config.yaml
n_layer: 9
d_model: 256
n_experts: 128
experts_per_token: 4
d_expert: 96
d_shared_expert: 128
activation: "swiglu"
moe_layers: [0, 1, 2, 3, 4, 5, 6, 7, 8]
router_score: "softmax"
normalize_top_k: false
routed_scale: 15.4
balance_loss: 0.00838
balance_bias: false
n_groups: 8
groups_per_token: 2
init_std_router: 0.0266
lr_router: 0.00202
n_head: 2
n_kv_head: 1
head_dim: 128
vocab_size: 2048
norm: "rmsnorm"
norm_place: "pre"
norm_eps: 1e-05
positions: "rope"
rope_base: 10000.0
rope_fraction: 1.0
qk_norm: false
attn_scale: 0.0884
tie_embeddings: false
parallel_block: false
init: "uniform"
init_std_qkv: 0.0471
init_std_o: 0.0471
init_std_up: 0.0471
init_std_down: 0.0
optimizer: "muon"
lr: 0.0125
lr_mult_o: 0.618
beta1: 0.95
lr_head: 0.00872
warmup_steps: 200
schedule: "wsd"
decay_fraction: 1.0
decay_shape: "cos"
final_lr_fraction: 0.02
batch_tokens: 131072
seq_len: 512
doc_mask: false
z_loss: 1e-05
train_tokens: 944800000
steps: 7209
dataset: "wikipedia_en"
Below are experts of layer 3 (counted from 0) of a mixture-of-experts language model. Rows are named router (the router's row for the expert), down (a neuron's output weights, with its number) and show model dimensions 0-127. Each number is 128 + 24 x the weight over its row's rms, rounded and kept within 0 to 255. Numbers have three digits each.
After each expert's rows: "comes before" lists some tokens at least twice as common just after its tokens as in all text. This comes from a sample of Wikipedia text that the model never trained on. Tokens count by the router's weight.

# expert 50
router:088103112142121163133104107147160137126116098138148124119158150114161112172142154110140125133114100108133113069127140147129161148157114140094133108093106114105090097113126125145123147161117142131127115137123139165137149115142162122150139079128134095133150109152134150108144148166127123145104148097204124076115138127161130147117119174139149118140092104137111140121143139163136102108118
down0:128137115154077145130143151141103094119128100096129181121111133135125131098131109132120113142137082187106119135142146110130152139134122113158133168108125106167149170173113135152095080156103098139145150113171156137093076137092135118110172138111118134165123142117161097156133110145138139134073100149118116110093143129153113121127134078195114120117071116123101130133112150132155148148163
comes before: "\n", " The", " In", " He", " It", " This"

# expert 20
router:148152109129141125156127127153114148172113155137148134127108132156106170114127160110094100144136110102121104143101068099165092132135112101066128072142128131129090116094133147149114134177117108138117143107162108115115109153161113111149113184109098098175150117135115118138124168151138097150072120133121124122142172138116103107112148103149128133149093154154102127159093155167126128133101
down0:150127172159132160099124104142142118129110101140132105125135141143100147144140136118152117139158154109135108138141127119108138116148131111101152126134161164146161127138133140101127159140142153107138114140156125151103108115179104159106077143129082127107131130110125153091093109127175136133161171121101114150116102161138104112165142118129138111141110081119122145138109118149135150145129
comes before: "|", "==", "===", "-", "=", "The"

# expert 88
router:125111124153116109139144099141136119103131128134129160134138173085144134116155109128110135114093089157114123102146125092104106126090103137166152147145120154081121129126116101115151155124112122091142166141083098148099124148121121117084092148122088080141118152116090141147146121113123161097170132161115117162070127101132172118101084130125175133116160151127168137152156118103125141096134
down0:110156107120137128151112107119124174134095126119112115108119168119136128185140124143131096168128100154180184172150110139101153127196125121127134134121132157157152082099160102129130098123141141118154133132143068080081142092133119129165146167143141105196156105146134118102148113170153130121111146116126139151120125139129158144146094123082069131107129119130152153097087091108116170145108
comes before: "s", "ed", "ion", "et", "ing", "en"

# expert 30
router:149168124164115093111149104150139163118126111122100132119149151103101125101120096119145097086148107107127065092140141111104124105101132083139156154161119124111166118124132078078160116092152131144143174115112113128146121128139097109190121094153119139111085147099120135155080140087133122163129087138117099133109118170162099117150164142146118116148177149161171155176159154145125114161102
down0:103091107177142138097114142112132108142121142152141135111113145102127134128096164112128106154149108110109121131127137138145095127128157132135139142110133128088100136150139122138126133089134126117138168134152123076134143178181135161099137111101158141147121106108106141162160101120118111145092156135119087087050163142121127156124091136176151148137141155159113139114118143088117170078118
comes before: "ed", "t", "e", "tion", "ion", "er"

# expert 54
router:129135124123106132135155129136142138161150096130132114115122144152142147193094169106155145133104125107131105141154119107115138123120152117140129121122125117154121110108136147143106160106122137122098131149161142154150145170175113114106145083128113082093107136170129160147109118107121140113061140170117110132087181144164124169105133125098137155144087103148135109149113146135165098131089
down0:133113102091114113188108113162103150121090121132130110108192117132124110130141122164123108134160129117156156150110140122116172135144169127099129129145149138144113156126138137099107150123108126093118128125159135124133166128100122116121097112124155101111131142130104073140125156093141131122140096077145134156130178149095130162155138137142160118154157113110147143145121151129099146145139
comes before: "\n", " The", " He", " In", " It", "5"

# expert 2
router:107102164099112128141112168150142148123112167119141125171113155137119117141130102163131119101075128154098162127121121131146127132110147179110143150081127120146105118165115116146117107127121143159137098132129112172098134141135161122137129134139126187108118131136172118094097107121135156144150140165128104153097156097106132090150118132075132130081124163144103123129102101105095112135109
down0:159126125114130134162122157103120169127147104138122120151105119127137154118134045149127123153149129102121139122163149169113108139140142168138133150082087132127138096126124117128126168180172124173134164137098125154137160114107157143111143087116119125112135146158163150140131151126110145169136131139143128110110107108149109120146118111124143159161117126105119107061130129127146133105135
comes before: " of", ",", " in", ".", " is", " was"

# expert 103
router:135116145117104150121092145186106160084093118117155133142154128088152113158139134112106131152136087094117116157079139141121128119110118126129168111119133130135117117136154120090093138144148150091094139090107118137139099111152113133145094139138117118121168133164114119136134131170143156160069148127141107089136134128164120092099146143123133142151121098110121149118133147145125125115156
down0:106110090167137129119122113131105103138091122098138141108097153100127170170140134106169123115115139101141162110169138127151140137107126131168113103162161120096139142138142122144094165134154167136105172114137112117123115070116116146074118166144124123120129108111125118095149139126083137186105097119119107102092122118192136129110141140105133142137102126142110120129128139132065133124098
comes before: "\n", "-", " and", " but", " The", "=="

# expert 83
router:109118104146120121165127158133156094149147101133157136100112161128120123141104160174140090120142133131125091144095094130136110164132158147143101092167150158093109127164117114129101150146102118122120128174116128093097087109114094155119157156163148107153154104076131116087127131087116135102140097131129140140094163053128117154133150134150126080148098160074095150129086163132124156129105
down0:117119113148142149170145121152120167123152140091169171159150134093085114115133118098132110128145134095088147111151140158184120139114141072157116121160136122102173165153113115150129141110109166137146133095155136149101119124118147137134104106144128113129112151150110107143084110102111103094136150117162109141096168070137129139103114158153105134125090128158116170102090094150117117130126
comes before: " the", " a", " his", "ce", " its", " their"

# expert 114
router:133110177142131142115132091092137093103136121151119138150107147166116132113151150094141132116124147168118151123089146130130104104126173140143106168086134130132130116153087116167149087122113110150120109169139092080102148149133159115132104118106120126188123153109169122114137161167168102091137139137125150135103134090146155118106099134121113146137079104130108143112071061137132141136124
down0:130147136101115107108158120148132164112123090145151127093150091125108107090155123126151125085101106107119148119163141124133148135126143133170148126099134136121171153108113151108139114127112168125142106096155141151114144110116133134124111152135142146112060136121125115140119136154129107113102124109120102187128120100133133170128164130107130155118157142105074143099153137144125128145127
comes before: " |", ",", ".", " in", " (", ":"

# expert 86
router:147129154157127132109104156111133101141155119146110114096092107128094121177094166135112088122135144130168101110100111097113114191182174141164116119142165171111133126138108137137090135147100108117124142153108152089106109099101085166133174156160152116133148091112128120122145147096123112076118117141146154136106122093180113091159157133181154097143113130107132100106081145115127144110129
down0:114166152126122159131105167152137128112122159091145113143112155107155122145097159158135122089095133126093109118179143134138123176091104117115095133133149163175082151122151103159097146115131109094057141107143107148126130133099152096121150090139114129108129101098118130152138136138132111096094124147120145151095117102125144179115139116131063116122137127143082091110140084106113146133147
comes before: " the", " a", " his", "f", " their", " her"

# expert 48
router:091120131116132095098165110130137135186147110109135111120101161153141139146094147075158143167115105127128096133160126119109126148113125096146169128146095118149112121063110111139094106135138158162089132158169120147152131166155118137110167083118129108090128125149129170137092124166163139155084127167071165126118155124101135126099078163128146155118106124161102114128142082141163092125143
down0:146119129120115101108130141135097124150126179133154173109106134089116130156150094157161176098117085103118161181112137116117090089152149126107096112145082151143112089091099123081150148173119104131117104096098115128140122173148148123130134102096138113150111161086128162145125088118090127160135146126146156128106135121124127129148124128109135109156113117108070094079126123132094136157119
comes before: "\n", " The", " He", " In", " It", " This"

# expert 117
router:156148147121162132124140121117120098140180134169137140141124142165094129164145154119103110140152138127145106160128105117125082131173153135125121132138162113113147109086134150149115123121143109131123158153178096089156127101134142133128089109104112145141161161081143126140081084161120092145114146125100115132083130142097152153127172139154120135126156135135107106114085110108077148167115
down0:099111124190136111092139121158101142098097129136111134090123163156140197136168145170122133107111132124134146103127135128163145148147110117120106126123143108103139096116167160179118177081125129146139089138152140143125113145167137129132161121128142155105141157096165180143073163132113124101174122141153116164137135133145109146116130105146097100141104109120132129126132116103126155107165
comes before: " |", ":", "|", "ative", " vote", "er"

# expert 87
router:136122123146096125147088141140130107136095163112110101102137114126117150102129102152147162169126098114115104103163164099083105101120073149170109108116096134121105094108107108108105120127147114147133139134147140152167156128106102121088154132147135138098124123121120145147135132121087165135097171170115145127131124172160100097157115122133126164133133135120158090153161192101110097088105
down0:125164102083120108118126119136110127145117153143131146140129100122104133124139114104158179169133114120103114133107113102183119142137115083118095115098128147119123127166114098136113123130129105140134121087155116150081136121116089155089121116156149104154119131125140151165118150105117169146123129074087098110112140154142137104085108101121123132134173163102136128155138147174145167159103
comes before: "er", "or", "ough", "ing", " century", "an"

# expert 93
router:176120116137124145145082105114133145175153103092095116129106138167083085117107142140122136113123116113112139160138150160120111096105136105156125119145107121153115126100135138104100157116111118111130107150090123114156167115125119151110074137112143120125138100145102120156116118130123139154096126149084110120088132173159142121169147120090095132109137140137151174137144178139160114158159
down0:129135096138137113116166140135116122187111182143154153116120135183139126101124142110155117125123142152132162129113145149086129108122113156133111164139100150150153110111119114116122105157124111128141120123089189109092184144133157150145173169118144156127183160157105159104155113152137138124111114120167138106119127093115136146133127162170100160149116134092124139116130117124117137161087
comes before: "-", "|", " P", " Country", " G", " C"

# expert 8
router:094122160117107087120093092136115102107150168116111099158108114140090120116144097140147135150128123113123163192155124095104105123120139131131109139091116105170138121129117137123099111098140116148133112130148149155088096135112131107087145150103149152102157154162142108130108107115152115082152093141095141141102141141098097092113113144143138155160056118152140102149140130119124125106117
down0:176092119099152156151191090127117153123127117124099135177176106115143101103168089094112100107133136147144103123114127140113167113136154118109137107105171164116127120123132177134121147125117140120123167101141123166136122154161093120173141103129124136149146136131133132151178125103133174134096128113191137103116155172128128152132132124116180093152107143101092155122093102135158150129152
comes before: " of", ",", "ed", "mp", "pt", " and"

# expert 74
router:097144104157162120146134162164123124099110123117126184144127145119132172164149165133117126112143103106121142128129075072170157102195184171104172115095127114091149128152111102104091162110137075111162163102161117119107117127125164122124134172133109145103148132116138119134147127131128131150128150122116094128140151101166138093122126111123161151122145129133118125130119153077113098104169
down1:159167138157121130120115099123184144107143133083113126139127123140155101099155135109123100080118158161117145125136128119121115185138101134074152118075127102106102091137113122138173103112108145156138137137142122099145164105114152153169078093131136127094096156111087117132092116121101110123161121142179144136138090139181118126134118117097133159125140154137098137145154145139106159091123
comes before: " of", " 19", ".", ",", " in", " to"

# expert 17
router:156117112120136147155114088135143136146077141130136130130089185140109138133097120127086133148097097092124090132128137145165119123123135119097163107145122142129089081110158123118145126128108138137110099114135112143168128132121133113130077150126101103169182126167123155101125165147126115169060123141113137136151155139133146078107135107113109133127090115134116183167108154169111111178121
down0:138142122085154136132086122153148166108147159152181173105143109107085138125155100157130107126149117148132109094177110092111119188139165088119147129132150105122182144107148115127155118116164113135124103084138104118108097159096135123130116103109125150134105120164098165128139099112121098140097178137168107119139140121120119101115112103159131152151122151123079112108181126141122160163119
comes before: "-", "|", "\n", "==", "The", "="

# expert 51
router:106159105121104107112089112106148115160143127152154151153131111145137107136140126134109065141096173111138152117125091132090127102131161171140118136107125109088139123133126097120140091149175095129155151100164109094077106115107151113134083143157165137103117171094141126133120135065162117166129113129123143134122143132115159116129098117102148123121104122135119158111104118087094127128077
down0:125135080126089137141098121141119156141154144121102106152126157109116130116123130170115125174146111124114159156134141143098149157093139143144090173100141139102096126160116117152102126117128131163180098138149133130152137128158098128136117105135134097140140102107150139131096164107088108088094129136085126151109124121139104159147137097122120082135145134106134102120136115149106142118128
comes before: " of", "s", "ly", " to", "ment", " in"

# expert 24
router:148126135145137169091146129123108101122150093132092168115110110110126130102144177093080127135175139061121118157125138168142179152172100128139101139129171055115091131149127132113172144176121128090124086114125128104142144124117134121128135090115139124150109104128149140117145135123102121120146142128124150119117114098142116144133117154164149106123160137115156164139106141176090102124115
down0:117102125134143128129135116133148157091149161162148148132115113166102115144134150157118172147179126099128104123118143142117124143135115098148134138168133115148155096116156118120161141184116100120103139134135081115119130147119150104145119177115107066132104089151115102065119100093089104124132119133133098100101140162117114165155120076116178096151091071117150153147151126038089121126102
comes before: " ", "cc", "c", " new", " f", " p"

# expert 43
router:123110124126083107174119144200108138116140131109134123087087106104119136119111127134084156100150128111157096178127116114147115111151150111175121143148174135142080113086107173103127151114112139128111143121145096131166147130129116077144127143111139088145156110146099124137120149173134098161090115079085140133117140159137083094129125116073144136141105150116166089101118144107101138132141
down0:177113100118116150143119099116141135159141156103169104119129076119107115165145134127129137127146125147173146147091143120116173120136144140175151137154159133202107097144139125139142117148096119115115105115167109154114141164109094159143120156120155122125134144108141145154158132115108126127136145146139132124123127117124129105121128121090158116153158154120132121096141105114096122112097
comes before: " 19", " ", "---|---|---|---|", " 1", " 2", " 4"

# expert 78
router:125096101139137106126160069147145109095094128140151139129122118097130129172133078132141095141150137141124137094138136115101109102119104097125110074108119150104141161105148166146143125082133089132151147145166153138136161107096102150143095131170109163109090165088152143113094156133132141160108117132131139152121123144109133098153152165113103141123139123165108131187141154110155117118110
down0:096138102198111145145131136149104148156126158103166111139128120125125110114118120121161092116144126148110120138164159124105122146107121166148143165133136142096142133087150139126133146126131088153136114107135190096109103131124123160102128128134119160132107137121130135140097099164080091145135142121134109144111167139111113157130117159121116104140101096121145125098133183142111104112131
comes before: "ed", "ate", "ence", "ation", "ing", "d"